Weights of a small mixture-of-experts language model, trained from scratch on English Wikipedia: 64 experts in each of 6 layers.
Below are experts of layer 4 (counted from 0) of a mixture-of-experts language model. Rows are named router (the router's row for the expert) and show model dimensions 0-223. Each number is 128 + 24 x the weight over its row's rms, rounded and kept within 0 to 255. Numbers have three digits each.
After each expert's rows: a language model's description of what the expert responds to; "gets" lists some tokens that make up at least twice as much of what it gets as of all text. This comes from a sample of Wikipedia text that the model never trained on. Tokens count by the router's weight.

# expert 3
router:122130150106139115141127133099160076132111138122120096137125109072073108140107138110120092105150089116169136135129104149106160113156107115097126147143145100105145130115111092140136151153150150135141151140140142142156101097115145137121123130154110173123085116098148109121051133101110100125117179089143100128147124131133117136173124171130128111159143106108129125102162152151114154134067101136094139175119124131138133055092145116087122174117128148121110141122118108121153124131033181132108125133190140130136137149164132105134078165146134117140118123149117123132174098137124141092131139077114127152100128125145124119142177142133119125119088144136133121140132119120146109115108
Description: Romance-style word endings. Word-final suffix pieces like -ent, -ment, -ement, -le, -est, -ation, inside longer words, e.g. Bicentennial, Employment, console.
gets: "ent", "le", "est", "et", "ment", "ation"

# expert 2
router:114123165123156119099122092126152101113104105143127129134133126111080152146126122184098078130162098111166089134106123152103110109115089094156120130154133145117117138128123121125132123118138139154145145151173145127126089120124185130090125129134105178111090142115121110117097129124121107098106136148125154068151132096119093148179137146165140133158127138105135153110108155114100160128080104120141159149128106109186119074100141103086113129153150128093112118101122088120152125118085162141128108108148148172085165126122161087143118173119137125171094069136109139138128084119136135123102117111103145119102164139146115124156141139130139162113098159105143114132140104132189111126145
Description: Ordinal suffixes, abbreviations. Word-final pieces such as th, nd, rd after numbers (5th century), plus abbreviation pieces like .S in U.S. and table words like Won, Nominated.
gets: "th", "%", "nd", "st", ".S", "rd"

# expert 63
router:131149172116157103123161130134161097126105140105140113135139132132108162121116154151125089087166105109149106113085105146119136105129065113129127140127115102116149111099120108116130126126119169143131129159143173105118129119136174126102106086129106178109108156121156113124118125133098120110097128131102143078135119134146119149130147146138125141133135112130110145096140167114093113110077122106114136187110096121151127111106157118088092132120127138104154109099097094114117129113092159158130134115190123151124175157124151120151127202137155104155116101167131152123151070119144154092095108076137146120092134102140098130152182124127175186118122157155121112125113127132163088131119
Description: Capitalized onset clusters. Word-initial consonant pieces, especially W, St, Sp, Sw, F, starting proper names after Mc, New, Red, e.g. Red Wings, Green Wave, Stresa.
gets: " W", " St", "w", " F", " w", " Sh"

# expert 41
router:129165145116122126137152113128165087105118108137128124136124126125112126091095109134091110136156109132169144150132095169116157117191095105116105150128128113132167150127112119103134136128128152191127142179142148133096121085102149128095131131155100147097047165122142129107088135121116112106093143104105133124155127115120121139152143157186150139163127138118102148069110139139099124127086110132114144133138105128137146111130199108090098155151129151101142121122106046120150123117067140119117134147134128136126143123113145087142102196132155113186093130125136132143130070086138143097119135124115137138110150115124105140165135144120159148124126139144146135123144118160129101111141
Description: Closing brackets and quotes. Closing parentheses, quotation marks, braces and brackets ending glosses, translations, units or table entries, as in "clump village") or (1).
gets: ")", "\"", "),", "}", ".", "]"

# expert 35
router:107151176112134132121111098140181097101143160167117091131134121089118133120089142138128092098139089127135118179110123133123153102186095140126080178153158114111155137109083131109129124129129136129139141137172161115122111123133147149132147121146115196109107136107132125107076107132101094117082122142135116089166108116150101118142129155147120103157128145110139110104105175114088116145105089118118145165133125122167122086103135142109090137108131136126117133120115127130150104124079163099103136128169113129099180158150151110145105187114162116129116125139139109132126094105102104128075148081107140137079138146153127109160094151163175133128119138120111129118121108134173114109134
Description: Scientific word stems. Inner stem pieces of Latinate scientific or medical words, usually followed by -ic or -ation, e.g. adrenaline, autoimmunity, antigenic, symptoms.
gets: "oc", "ph", "ran", "em", "im", "ric"

# expert 46
router:145145147100163132117162114119132088126129143141139114118120135131086138139110119124139136098156105136153108152134108142118128118193091058140144172163141123115137135136127130105137101131108131155126138181174133092115061118105171121074149122178083161085103132109157110127110139118090075110103147111103156107113145131137120137144126157146154132145123159100132132111109143101131128149092098115126119131141134113148127115090165108110080154141122122134135096101104082116171139117113162147161116150167112137114161140125132053129098156127118096137137127152126125132133119099120152080100130031100154144108167153114102119144133147127147139110122127133112117127126109131141111104113
Description: Past-tense action verbs. Past-tense event verbs and particles in biographies and plots, such as won, took, left, moved, received, and up in "end up".
gets: " up", " out", " over", "ed", " took", " won"

# expert 26
router:116118149106124102109158122127136108117113099132111142132121131104091132107133118140122112122144128138152118126102136148113133121167097101104118155149144125119155134112095088117116137146143167155141139174159135115123095101103150125103115112176097159104085158128100144137071120141099103101109152123099137094145122142121094128174140139139136126174125146123116141090127158113117119135088101103105106151106131121159136131093135102110119154134137156081131119110116115131148139097099150112124103128155162131137196146134129104119127230135129055138122115163103120123102070109153117090127126053113165121111158135146109111197155132148152129122108186138135116140140116128134086112137
Description: Country names. Country names and country codes in prose and sports or results tables, such as Germany, Brazil, Slov-akia, AZE, FIN.
gets: " States", " USA", " US", " France", "E", " England"

# expert 4
router:110136130129112115137141098133171118087162123146117088149105126081057163139091147128104147072154099150153137124117122143165158115157104135106098144143147137120151123107134126125115132150165155140149145163174172108115115106096147109100122159126098176104076123088120119132073133122081104098109154145122114088150128133151126134095126152122164147148150119112125134099119160136098132149053114145123135165108135133145104129053173090125124145127131138127136098110128078135130109112076147115133140153135153124080170119125164099139132163100154105116110146134122166104142104123128147111064128101117139147119128139141115131142130129104142146129112155139139105122112148106134105112102
Description: Mid-word consonant-vowel pieces. Short word-internal pieces like an, or, ar, ad, z, ak inside foreign names and words, e.g. Mer-z, Her-z-egovina, Arc-ad-ia.
gets: "an", "or", "z", "ar", "ad", "ant"

# expert 19
router:121132131104152117154188123124180102109121140126134108135135138090080153152101117151127124090153120145143143138092133139104130094176120118132134161118119125132165165088116125120126130144150156136138160157156144123119118097107170129114148116140104187118094169097110151131090128117121116131106139114102148104123128156135125131166159157133146141152137154113125145114135167111114142123071109111121145156137145116185116133062160113083101141113142127095130128108115110156150126088068145156127117132168137173142146176146139095135111176129162075156119111150133129095168086136136144101092113113098144137103143126147089144150162098140152162133129164114122123147100130143147070139152
Description: Foreign place-name pieces. Middle pieces of non-English proper names, mostly Scandinavian, German or Welsh places, often with ö, ø, ä, ü, y, e.g. Norrköping, Ølstykke, Aberystwyth.
gets: "y", "ö", "au", "ä", "ry", "ø"

# expert 12
router:126119182109123123123154149122130100116125104127115135126112115080082114127125149119141090087147080124148141133094138147135144134165065116122113152134152100130149139164085104104127133151156148160102136173173162149131069111111134138120123132146110167121086126125107104090074116118110109109111168143120137116150129138144112097168131177130092131190118113070156149083099146110105133131092094096124140148101122128169137090110134101081119161121130133108127114113124104140122121096100148128140125126178110121103161162146140113124122213144140100163112148148149117137140103125128120127124137068126124129089138117142111102150148110119153131163107164100131115113136151120121100117126
Description: Political parties, -ist suffixes. Party and ideology words and agent suffixes, such as Social-ist, Democratic, Labour, Republican, communist, conservative, teacher-s.
gets: "ist", "ers", "ism", " Party", " Democratic", "ists"

# expert 30
router:114146175113127139142105121152160105141136148143123121137134094093098127109072125117118122086142083119142123159090116187127161112168073111113108187137141118136132157127086120114134121115127131147152151165156131136120095099124139112109144142152122166110113111112133098106063115137101092094104161107119136113146131133129101129163149145166136139184114142112136122113130161088090107149094084113130101148157121157169131082083166122086104179127147133105143129110123083147129107124103172122127136158186138122111138160149120095136079152119125105143113100159110121148146109128122106105114133081093124158093141142131095118171128145143145134102130148099140160112129120134136130112117
Description: Biomedical and technical vocabulary. Adjective suffixes and technical nouns in biology, medicine and technology text, such as pathologic, transcription, Biological, protein, cells, disease.
gets: "ic", "al", "ical", "ation", "ational", " such"

# expert 32
router:113141134115134105133152114140147085108118156151114119145114109118069133136122135142133106105142094129163132136081115134137158108188104103116122185125160106099159146114113121102137119133151151173133137174163153125112096113064163114095113124179134173104110144102108144110105142103132111096096163106114162077151097143133084122142136162161165112168114145092087107093112137121089132127088095107102129190107124128128132139106120106127106148134133128127139114101126119132123113113093138123111131117184116131143188129157158108127122194129125093136102127160141132107140126136123115122066147098114132149101142105143109115143162156137151153123110161124151103131150120145134083130147
Description: Given names. Common English first names or their final pieces before a surname, such as John, David, Ern-ie, Kenn-eth.
gets: " John", "ie", " William", " David", " James", " Robert"

# expert 54
router:130121154129124130118153120115128115112134130127125138142106121115106130131099122166108081130147106119161118155118097170119153122160103113140115175122144130138126119107103095117148134148132145194152146154161141122135112106074144133105120112141125172095079148110127118109114113139095055101103136105104142126114113124144104141160121151196141142154110096130131144084111150137102113137100088112118105158129123126139146109103162123107112151149141130090137114137100107141142142097050164108117118141147119134129152151132131067134133219145156100146091090172133126120142079098134140122134124076114135126089166125124088139198134116125144156124117140122148138132126114145152092129116
Description: Digits in numbers. Single digits and zeros inside multi-digit numbers, coordinates and table figures, plus million and billion.
gets: "0", "3", "1", "2", "5", "4"

# expert 13
router:128118134120122145124155094112135082137125109132131107132126123125114160139097127132138120101166093140195122155128126179139167125167085075111113161124124114096154136133101112110147109163160135165098113151179132130146095133049168126109126137166091159094077140089157126106131112119085094113103132109124164071118139133144113109120154127154137112137113146115140124074147172105120157149079115108140122149117121115163139105110144130111081133143141122130116091079103100130155125118109142107143131128181136176116120172147133082118086169124140090152115139131124145138156114128137105102109117108107146116123179121124108127185118139143170135119140125133146128122115113122140099129125
Description: Auxiliary and copular verbs. Forms of be and have plus also, became, right after a subject pronoun or noun: he was, It is, They had.
gets: " was", " is", " were", " had", " be", " has"

# expert 33
router:126147169096126104120128132138144112101116118098120086126158127119113140101128139155127089089135103141135122162118130133151144094144086122131110164109125100156156111109111109100124145164136161165129121151144172100110108139103164104090136122139099177124093130138110128105123114106128091109093120126099158071135118126131102126114109161160111148147153154122120152117131165129116116134104077136110139185128125084142131111099161113118107132101131130093134104108086082116153116110083111115142129141191153117109188128158156097105117192139142092138099131184101119123132075100144114097092117075134143141108152137138125154165132131126172156115102167144129106142096117124142094124113
Description: Capitalized word-initial prefixes. First pieces of words and names, often capitalized, such as Re-action, Re-union, sub, tr, Per-th, Gu-jrat.
gets: " Re", " re", " Pr", " sub", " tr", " Tr"

# expert 47
router:090159146121094150096156096132148104125110105122088110114109099094114121127103093121150124122158093112154095155127102181123125107154103134122136133108144128144139114144109094136131130116148139180135152173172186137113123083117155138102118088130099166119103124105116124137085125138094108099099113128134137096164136134123096108125149170163139125147118125097107145111125190124095143150104098133135105171139094137165106113096166129095101150113107114105109109114074085127124118112057136104148103123178124135129174147146129061118129179160148102156097124145121137102128112109145146084129124084103121115101146113110110140146124139129151152125105148135102125135141144120156095122124
Description: Single-letter fragments. Lone lowercase letters or tiny pieces starting a word after a slash, parenthesis or quote, as in IPA transcriptions, math, URLs and disambiguators.
gets: "s", "r", "h", "p", "f", "c"

# expert 53
router:141143169130144132109168101091126099122098110153134097131118126134091117124099131122103095093140077106143109138129117135154129143135093105140118161134145127123132125132119102125131107134166133128124158168164120110137057113097147125106127138188096162085089104121101125076103135120128073123116172095100161106173117119164090150146127138141138124173138119085128141116139146141133119145082090128124093143131128126150143095083141107120106159139139140133152122111107099138137131113114164117139114142160134146098168140116161075096125149118135115151122100147118135148136087094154159069084116055118166130115153123126082118160172125128146154109104155123126133136130138129169103134108
Description: Ordinal and ranking adjectives. Adjectives after the/a/his like first, second, final, new, former, top, often in sports text, e.g. first round, the final.
gets: " first", " second", " final", " new", " third", " last"

# expert 15
router:148170160117145136132134108098151090104149154135118082119112111084044127124078128116115116067152080136157147137117134158131145122153097096132117168155144122101123174137101128105151127141160136132124134172155126124106060124078153123127129118170098174130105115118122117115100128137137083137126175123106140111173141108158110142160135153162154139196136130121131131115141145126106130141077114114144090147127143119174110117094133119083117176119136121123132102118113077146134133107081163132109107147175118135138110138135146079122099162115125113114115124133167117133173107134123137093090119080112142124116134152123100125141163137122137139120116140090106134144115124136128114103119
Description: Word-final suffixes. Suffix pieces closing a word after a stem fragment, mostly ing, plus ate, able, ious, ive, e.g. thr-iving, recru-iting, surv-ive.
gets: "ing", "ate", "able", "ating", "ive", "ary"

# expert 18
router:140161161123136153097152103126181087111140125147115116115117113112084140121108136149137095109127096123143150124107100189112115112147106135160128142132137080088116150124097110127148130131145129178125126155164133102124118082083123154124101145141073184094114141087098117127089161128072114105111140116128134087144125104143111117175126175131124105139115121129114111100123172159109155115097087124110134179138124107141110096084180113119113128115101109131147134106123141124146147114086171117141111125185138139101154130158180107140127164142145116111122110167141164128160101114104108110089130073113146151094149142136139119151139130158174154134101147117126095140131149122140114142125
Description: Mid-word consonant pieces. Word-internal pieces ending in a consonant cluster like ig, ast, ect, act, ut, as in we-ig-hed, dev-ast-ating, conduct.
gets: "ig", "ast", "ut", "ect", "act", "og"

# expert 51
router:144126185114118119124140092134151133126115127128110138154113125126108156093086111151104130149141101124164084136124111153133156093206096087100107177162140133108157126124107113118130138135159144154112126156157174118154095100121137122117131154177096145098062158128124125127100159131114054088100125139125143107159115128131101115118120142176133100141147101108104169080124157116096110107122122111141123157131121142131151070119153127086090134110150130105124099114135081158142113137106135129120108136143107160119130123129147110148089169148151086130081095154118151112125110120131121088122117128118124138110158131119126124164143146120211149125141159129129149096148101126134098118122
Description: Infobox field colons. Colons after field labels in infobox-style lists, like Label:, Born:, Succeeded by:, and semicolons or arrows separating entries.
gets: ":", ";", ".", " /", "):", " –"

# expert 49
router:129164144141128128126174142141172126108145138140089126133098092076079123154089157174116132099137108110150126166118094145121151114172094112109145162157158091117122140103102121101133100135153203171154121166181171113131111120100156111134146131157108179118109137115129149101101122139116087115114161132140137105137156109156112113143127163186129116157153120105118143125101162129087141101067118158118109184133116104148130137116152128139119136120130125118118130092105073134161150141109140127100166108162152146109158145145129092109094187121139098148108138139142147112126104127163132099105109075112151126097139099125097135140143152144141139141116131144134137139147140127146104117126
Description: Song and album titles. Word pieces and short words inside song, album and work titles, such as You, It, That, Girl, and name fragments.
gets: "er", "um", "un", "ter", "on", "mer"

# expert 43
router:140142178125143124120147095111130094126142116128142144152157112107103164102116129155124124127170118117149105160096114167161137133177087086144112197146132140101152142140122107134141130124121121159116128173168162145145082134118149130113146113156123145120124135103150141139118141117094106111089105136093147126107113128131119104161128181130170109146108111140140142114125154105107135143136126137101124148094114136152141137085151124094066132119115121105128088109130134127156139130076137133116125139155133171145135110126137087130087119132128080168108110181106131124146065062114113079099125090116148115133174118119089124151123144141195165118139171126141114135120083117141098097103
Description: Infinitive to, modals. The word to before a verb after verbs or adjectives, and modals like can, would, may, will, could.
gets: " to", " into", " would", " can", " from", " will"

# expert 24
router:105119152110165119106140117130171103107120123156143118146116125084101158105082121129094098102157088123167087142102115162124157113157096098142110160158146105110143131139108103116144133120151152158119151160160166099145107110089152131106135103154099157098096148111142121090096126127089105089090140148098123105118121117136107100136154165161154126150148140098097158105129147112100148150095083136104152159119105117162153095108164104111096156134130108089134095101115093136162128108092153129142113134154132151114156150136163097147104144110144088168085106158108154110160106086124110106094135098115155127095168165151100132162142144117154154111106151112141128127139103132156106124122
Description: Punctuation, numbers, conjunctions. Broad catch-all for periods, commas in dates, and, dashes, table bars, and digit pieces in lists, tables and years, e.g. May 4, 1890.
gets: ".", " and", "|", "–", "1", "0"

# expert 1
router:111143171123132148112133102115154103107157146137113110107123113067107132096098134133110151139136104126132134126094102159071154129157079133134102150115126111134153141113114073111120113108146138153117129162168149090093096097120142113121134122182142188126115148134165119090083160142114117118084138118111129100109138115167092116157146132169149129147149083105101138117115134126105137144067111132114151171118122114179097076078137125145101158112109102102139139087115101121134101124101128106148149132162134137166154147128158083127119179156132124145126125169130150111131079122119136095106162090139140138115135136128098132146155136132198144124118129102154106103116130129154119110114
Description: Mid-word Latinate fragments. Word-internal pieces of Latinate words, often v or om after a prefix, such as disad-v-antaged, rand-om-ized, inf-antry, def.
gets: "om", " v", "v", "ous", "ear", "ver"

# expert 36
router:133143163127116122138148092113136099126122118142142114117122136124061118112096146142125115099139082097153101171109114136132132109200084097110124178119156114123116144150122101090122135128128158155117122168146123107127089119124170106100115128174085166089106128133110108113103147131122107104100156098132145116156126145166105137159122150150142123175116125095123127096142129129095117157076074125126103146127148119123130129065168119129116145152140146148131131098110073143125125105117149116151123100168130147122146165127119089112094172118139081163136129146152126141146125066136100096113099061108144133100150136123097105159136131138157146142086145113120108140134139146130101119086
Description: Creative and team nouns. Common nouns after the, his or a number naming works and groups, e.g. film(s), album, episodes, season, club, game, player.
gets: " film", " season", " team", " album", " years", " series"

# expert 42
router:129113159129111134126136096138140100137117118148146126118111139129108112119125136151114095129167090121189137130124124170105146125148071116134121119140151111111178137131076096119146121150143145146126151156162168115091110109125146123095156114176124168107074160137128148149115110102074114103079135125133129103121147098130097138171151147170168142175133118105112139081143186144135123116121090134092146161121107114172138097101144082124075119142116142105145101121091116109139129080098150115132131144160121116115150120130140108131112150144147086159093138152118138116126074125150099096101110095110129112125153143136133155174180160108183126123102140134138130110145113155138098107101
Description: Paragraph and heading breaks. Sentence-final period with blank line, and == / === heading markers ending or opening section titles, e.g. title., ==Friendlies==.
gets: ".\n\n", "\n\n", "==", "==\n", "===", " =\n\n"

# expert 28
router:142128177118136143131149103119135130132126102130138108125133128116074157130122112160109138134158110145174137146122109179138148147200124087105121137122153092122155142116079096123121140153106132151119131141149152105131077134130129109080139110143121160083036114118121122140118139139078094096082121133125126122140109135139105120151154162144149106168131115097127142099143197136105107137111103144122159141130120139152114113114143104087068132125134141112155113110117093129125138094101177132152153147171149157120148126109157122131088192129167117175095138156114134112135102148140120101098150117129136112105177112131132145141167127111170158130109154119133125124137144134168113102106
Description: Line breaks in lists. Line breaks and table pipes ending rows, headings or list items in infoboxes, filmographies and results tables, plus Species and See.
gets: "\n", "|", " |\n", ")\n", ".\n", "′"

# expert 17
router:104119152110166118106140118131171103106119123156144117145117123084101158105082121130094098101157088123167088142102115163125157115157097099141110160158147104110143131140108103117144134122151152159120150161160165099146107110090151131106134104153100159098097149111141121090097125126088105090090140148097124105117121117136106100136156164161154125150148141097096158104129148112101148149096084134104152160119106117161153095108165105110097156133130109088133095101115092138162129107093152129142115135154132151113155151134163096148105145110143088168085105157108154110159105086124111106094135097115156127097168166151100132161141143118154154111106151112142128126139103130156105123120
Description: Coordinate marks, taxonomy. Invisible marks after coordinates, Latin genus and species endings (-us, -atus, -ia), spaces in number lists, and Francisco.
gets: "us", " ", " Synonyms", " this", "M", "–"

# expert 58
router:138130174115152121119143100118177106136123155132129101126105114111115160092102140122108119084170121107165103146133094178124153135198087077129143181160138125124121142134089132127139129132139141169122154154178143086122107126083145125113123109152125150085107147092150132113125126107111089112086109131106146131117128143125118135112134135135157110140136148108104153123114151131131137138105104143114112148117125130174128135100186126109054150136125112118121092091124111135131139103123143129119122136187130132151146132112176061127102126123123074113120122161102170121139128088112118063093152109119146141112156137135116115126117145126209146111132164140135121160126122153151099119118
Description: Place and time prepositions. Prepositions in, on, at, from, during and between introducing a place, date or surface, e.g. played on outdoor courts, in 1926.
gets: " in", " on", " at", " In", "In", " from"

# expert 56
router:103119152109165118105141117130171103106119122156144118145117124084101158105082120130095099101157087124166088143102115163124157114157095099140109161157146104111143132140108103116143133122151152158120150160160166100146106109089151129107133103154100157098096148111140120089097124126088106090091140148097123105119120117136106101137156165160154125150147141098097158103130148111101148149096083134105151158120106115162154096108165104111097155133131108088133095100114092137162129109092152129143114133154131150114156151133163096149104145110142089168085105157108154110159105085123111107094134096115155125096168166151100130161142142118154154111106152112142129129139102131157106124120
Description: Infobox field labels. Labels in infoboxes and tables such as Born, Died, Candidate, Authority, Year, and numbers and centuries like 19th, 1930s.
gets: " Died", " Born", " Candidate", " Authority", " Year", "0"

# expert 23
router:126141178100154103130120129130166097136130136107127114137145136113086115123120131153103090144116108131150121160124122136112158148171082090114118148134138096160142112133106103099141128155153152165148149181134149118137100146083172114098128099147132166115099153119149130113099117118139097114113168110109145084132143133120127129142138144155160165148124141082123171085132160096121100108081092099103109134121095116155146132083145080106113169133136145106124114091123125109130128103090134150160120128144122113122104164145138107121097208148118096165090128199117153134142098136121147089100108101145119130109166094134082135155152123127190150126103140128136113151116128142141099129135
Description: Place-name components. Words inside proper names of places and institutions: New in Papua New Guinea, United States, Street, Road, Church, University, plus possessive 's.
gets: "'s", " New", " United", " High", " House", " South"

# expert 59
router:116142132133100136118132126139186137114102131130112104107138130109105164127113115116110078138143072137143103153116103188142142113167090110113120183122111139134162120143085083102110117133128156147107138154150149137133107110099143128122116121121115168129114164111122126139102125141121050128079174123100155105160130118135129103137125165150153111156141147132089151119145183090107132144093080129137120152103125135145136088068149115098119120137114147131144129118099112115125155089107147131133126127164141151137194141142147099124108197106156089166090085151104156141107092144118133084135107073129130128113153123123113122166132128127158152124106139133132139095139142141136108090136
Description: Word-initial n and directions. Initial n/N pieces and direction words after the, e.g. n-ave, n-ose, north-west, south, River, often in architecture and geography.
gets: " n", "N", " m", " e", " north", " s"

# expert 37
router:121161125120125112105133098127155112121132115133124120157119106089061165116099119155128129114159123109157124135097130141138149104178111124097125134120144108116127138121086107132126123160170160156124151156165182135127117126094163137091138150140099189129099143127095142139078145144130123104069159135133151122140104125118096122153118133135169113157146121137131124107154177121094112156101091128099105177100125125152156096081137095084122157115128139114136078115123099129128134117075143116105120133171123116151156169138133126118104178137124044134082124133121119122132095146117139085097135100121135150106148114153085127195149148125125149112124144134124136127128130138154086104128
Description: Romance-style name endings. Final vowel pieces of Spanish, Italian and similar names and places, such as Venet-o, Ovied-o, Mendo-za, plus de.
gets: "o", "a", "e", "i", " de", "ia"

# expert 20
router:105134178110116133107140115133135096111109150122130106113127135093080115130106157129111071112137123132135147132096126160154172142171097131106119161130165113128140125112104112117123126153148136141147146173186144098116084102097150125118121110174137169101110123125117124088098127124134089121116135102081143082147106098141112124141134158166147118168128138114135158092152156118110127112109103113117101158112108106151165094071149103108107192121154127102136090102104123101136143085093134105120104120171138133106162162153137106119133155106158078127121120181099142135130059140100123108100094091128136145107159111128109154179121133143148151120127155123112105130115090127142119121144
Description: Nationality and all/Allied. Nationality and region adjectives like American, British, Indian, Western, and all/All starting Allied, Allies, alliance, mostly in history text.
gets: " all", " All", " American", "ian", " British", " Indian"

# expert 31
router:101145163118134138133150125115122124120096133141121119150108125088094131082102123175105073118162089123180115129099098161145154106207127089120123144128122119118142145119112130107118113133124154176111155153159146123141103125119143132107133127140121147107049149122136123120118141125101055113121120129107118095132132118123085109127134137197150128135123106123118127100121173121121139106121112127125134163109126141160099066095145105080113144119152140099156112124119089131120123131093124129122131137137126165109205135123139074133076151126151116171090106156105157110145112089146102099089139118119149115096126114123133132193134127120140125127107164131124133105133124147163128106101
Description: Line-initial list hyphen. The hyphen opening a bulleted list line right after a line break, e.g. '- 1924:', '- Starring:'; also date hyphens.
gets: "-", " -", "|", " –", " dis", " #"

# expert 29
router:137126199111122110104127128145148105116143111132132136141118131118107152111111117158114083106154084107153094145081100152156138096104095092110110171118127130125162113125105100117145117155143152170156132150146151120123115088128133108093113117136133157120104140128119123108100105132076127114099132121100116083161116144129136118108131161168140135133135137126088151091153172133094116126115089135121138176109128147171119116123173122136093156130126126092139092084104103121149123125083156140140139137167132137130172158122151119142126191124139097140089111154112137118140078134143115081107132067133138143110168130148104140215162150114171147116133158137145122137151125142165105119101
Description: Capital initial letters. Lone capital letter that starts a split proper name or abbreviation, often after a pipe or colon, as in C-andèze, T-ianjin, L-ombard.
gets: " C", " B", " M", " P", " G", " L"

# expert 8
router:131150160105135133114156109128114078122145140133131139102120122144096140129113136122136117100176125130179095151099095159120148120191087076132126166144118145094154155120114115120137112120128146202124132153186141127123087130088152122112120122169100161098099115102113133125082105108091101115097118108111156116123131123127118134125137175199189132124115120120127130085131171111129103138068147108112111136116124116137132092104181115109098146134122124144124096087114140128159134118112125122116121140175130119102117154129128088142092133128132095108103138156122129138133119079152132054086139123119131119128167138117088131124140138112192130112117148123145124117133110098118098100129
Description: Clause-linking conjunctions. Conjunctions and linking prepositions that open a clause or phrase, often after a comma: as, by, with, which, but, when, including, like.
gets: " as", " by", " with", " that", " which", " but"

# expert 45
router:104119152110165119107140118130171103106120121157143118146117124084101157105082120129095099101157088124166087142102115161125157113157096099140109162157147105110143131139108103115143134121151151159121150160161164099146107109089152129106134103153099154098096148111141120089096125126088106089090140148098124105118121117136106101137156163161154126150149141098096158103130148112101148150095084135104152159120106115162153096108165105110095156133131109088133095101115092138162129108092152130142113134154132151113156151134164096149104145110143088167086106157108154110158105085123111106094134097115156127096168166151101132161141144118155153110106152111142129128139103131157106123120
Description: Table cells, official titles. Spaces, dashes and pipes in sports and results tables, and titles like Chairman, Director, Royal, Cinematography, Minister of Defence.
gets: "–", " UTC", " Cinematography", " ", " Al", " Chairman"

# expert 50
router:104121151110165119106141118130172104107119120156145117145117123084100156104083121129094098101157087123167088141102116163125157115156097099142111161157146105110143130139108104115143135122150151159120151159161165099147107110089152130105133104153099153097095148111142121090096126127088106089091139148098124106116122118137107100136156164161153125149149143098096159104130148113100150150095083135104152159120106117162153095108164105110096156133130108088133094101115092138162129108093153129141114134154132150113156151134163095148105146110142089168085105157107154110159104086123111106094135096115155126097168166150100132162141144117155153111106151111142129127140102132156105124121
Description: Table rows, dates, pronouns. Table separator rows and pipes, day numbers and "19" in dates, and object pronouns such as them, it, him.
gets: " |\n", " ", "1", " it", " It", " c"

# expert 14
router:133141186098112134110125124119167116099109112108139081115137124115097129108104121114136113100159079143128128147122133143098129104183099099144116166161117092129129110137098092131109139140107109155135130144161158134102121135124140098120125107189110179114094136107152126147085108135100099104133142110096126079124148121131101129147122154139110128167142135108120107111123165093122107149111073139112118143129108130133150090077188133120089166135110142110129106126069078119131141119098142134141151144171128163117157130131155111125111185115146113145122083167134118143115103087118124100119116072093128125109153110134137127188147112142170166125087154131121146140119139168156120087124
Description: Geographic measurement terms. Unit and data-label words in geography, road and survey tables or infoboxes, such as km, mi, Location, population, area, Survey.
gets: " km", " rest", " mi", " Location", " population", " area"

# expert 25
router:130140150121118116099146094123168122116122120131131126129136132099101144100085117130119094119168084120190114162102113180125155109137114102149119184140150104106140125127116101140135106155134146136145137164140143123142105112125131144099119111126134180092053134123142127094131112134107076119104128120104138106141126111137100128143139144165162129156138118123132151086119127132089117143050101136114112173126131133143133087113167124127108149140133121104130131094104092128146138086068147117115108137156115151136129140115139081141097234155134097131115103178119159109136106104138147127094129078140160126113162114136098135181127134106141147124107163109119135141130118147162116125137
Description: Small numbers in tables. Standalone one- or two-digit numbers in tables, dates, scores and rankings, e.g. 10 in a table cell, 17 November, 2–2.
gets: "10", "11", "12", "3", "6", "5"

# expert 9
router:127149168122143129117129108128137105120114116139130144137129126109113131115085110148103119115150115126170087127124097170134157115170112107135101167157131109117115123127099095107127131115125141143146156167146159102155112136113165123108137110120112156121068158134115132116130114118095069085099120127114124050104105113118109120160145169160124140140141140106125137098139147138095123115076055111135127172119118105150127090106160107125129132146129108084129113123101100137148138111099161117145135122144126146151177125141125096155094205121154085159083098156121154119143102086136124108103119057123133107089154121150107136185143140147159158111109138099133141144132114140130100111127
Description: Year-prefix twenty. The piece 20 (also 19, 90, 99) starting a four-digit year in tables, citations and date ranges, e.g. 2011, 2019–present.
gets: "20", "90", "99", "80", "96", "21"

# expert 21
router:124147144121155144115152101109153120108143082142124100117128119100114154113096091153122073088185097118181120168112115186151143108144104089095131116152130103117141125137119112137131116119145149152128135148174160121118095117105149132093128118128092149097084129117103114125096126102095043108120137114094146084140120113132095117113144151195133117177144103094102115107151169135113133147125136148107142148125111141166152083117118101136057136110142138111162108118102064128132133116102149125133149141139117124115167142120160116142082141148140123154098085128136156116137094097148104065124127131120131135101154142125101119170134137126135143123126149106154135132144132120150097136115
Description: Indefinite articles, table pipes. The articles a and an after verbs or prepositions in prose, and pipe separators in election and squad tables.
gets: " a", " |", " an", " A", "A", "a"

# expert 0
router:116152162127142124100146116132176073110122127116145127122118135090111116096134112157139118131153087124159092139109105138127152116189109072128128133110125118136139125146091092126108148133138148128139164161141188093117082111097138125114108124162113163069061121121141145104118134131109106096098134108123106092133103121137103136123151180144162110148120118097081132097139150138082156117092090156118156159120127146145137124090131104116084160099143144112129110114106109123149130126110184124155110112182136126120150140141165125110124202131128105136136086148102115113120108091127095079087116097112140145087120124128089130154152118124163136126105124127137129132127116142118079135114
Description: Table cell separators. Pipe separators and semicolons between numbers in sports and election tables, plus month names in dates like October 11.
gets: " |", ";", " May", " October", " August", " January"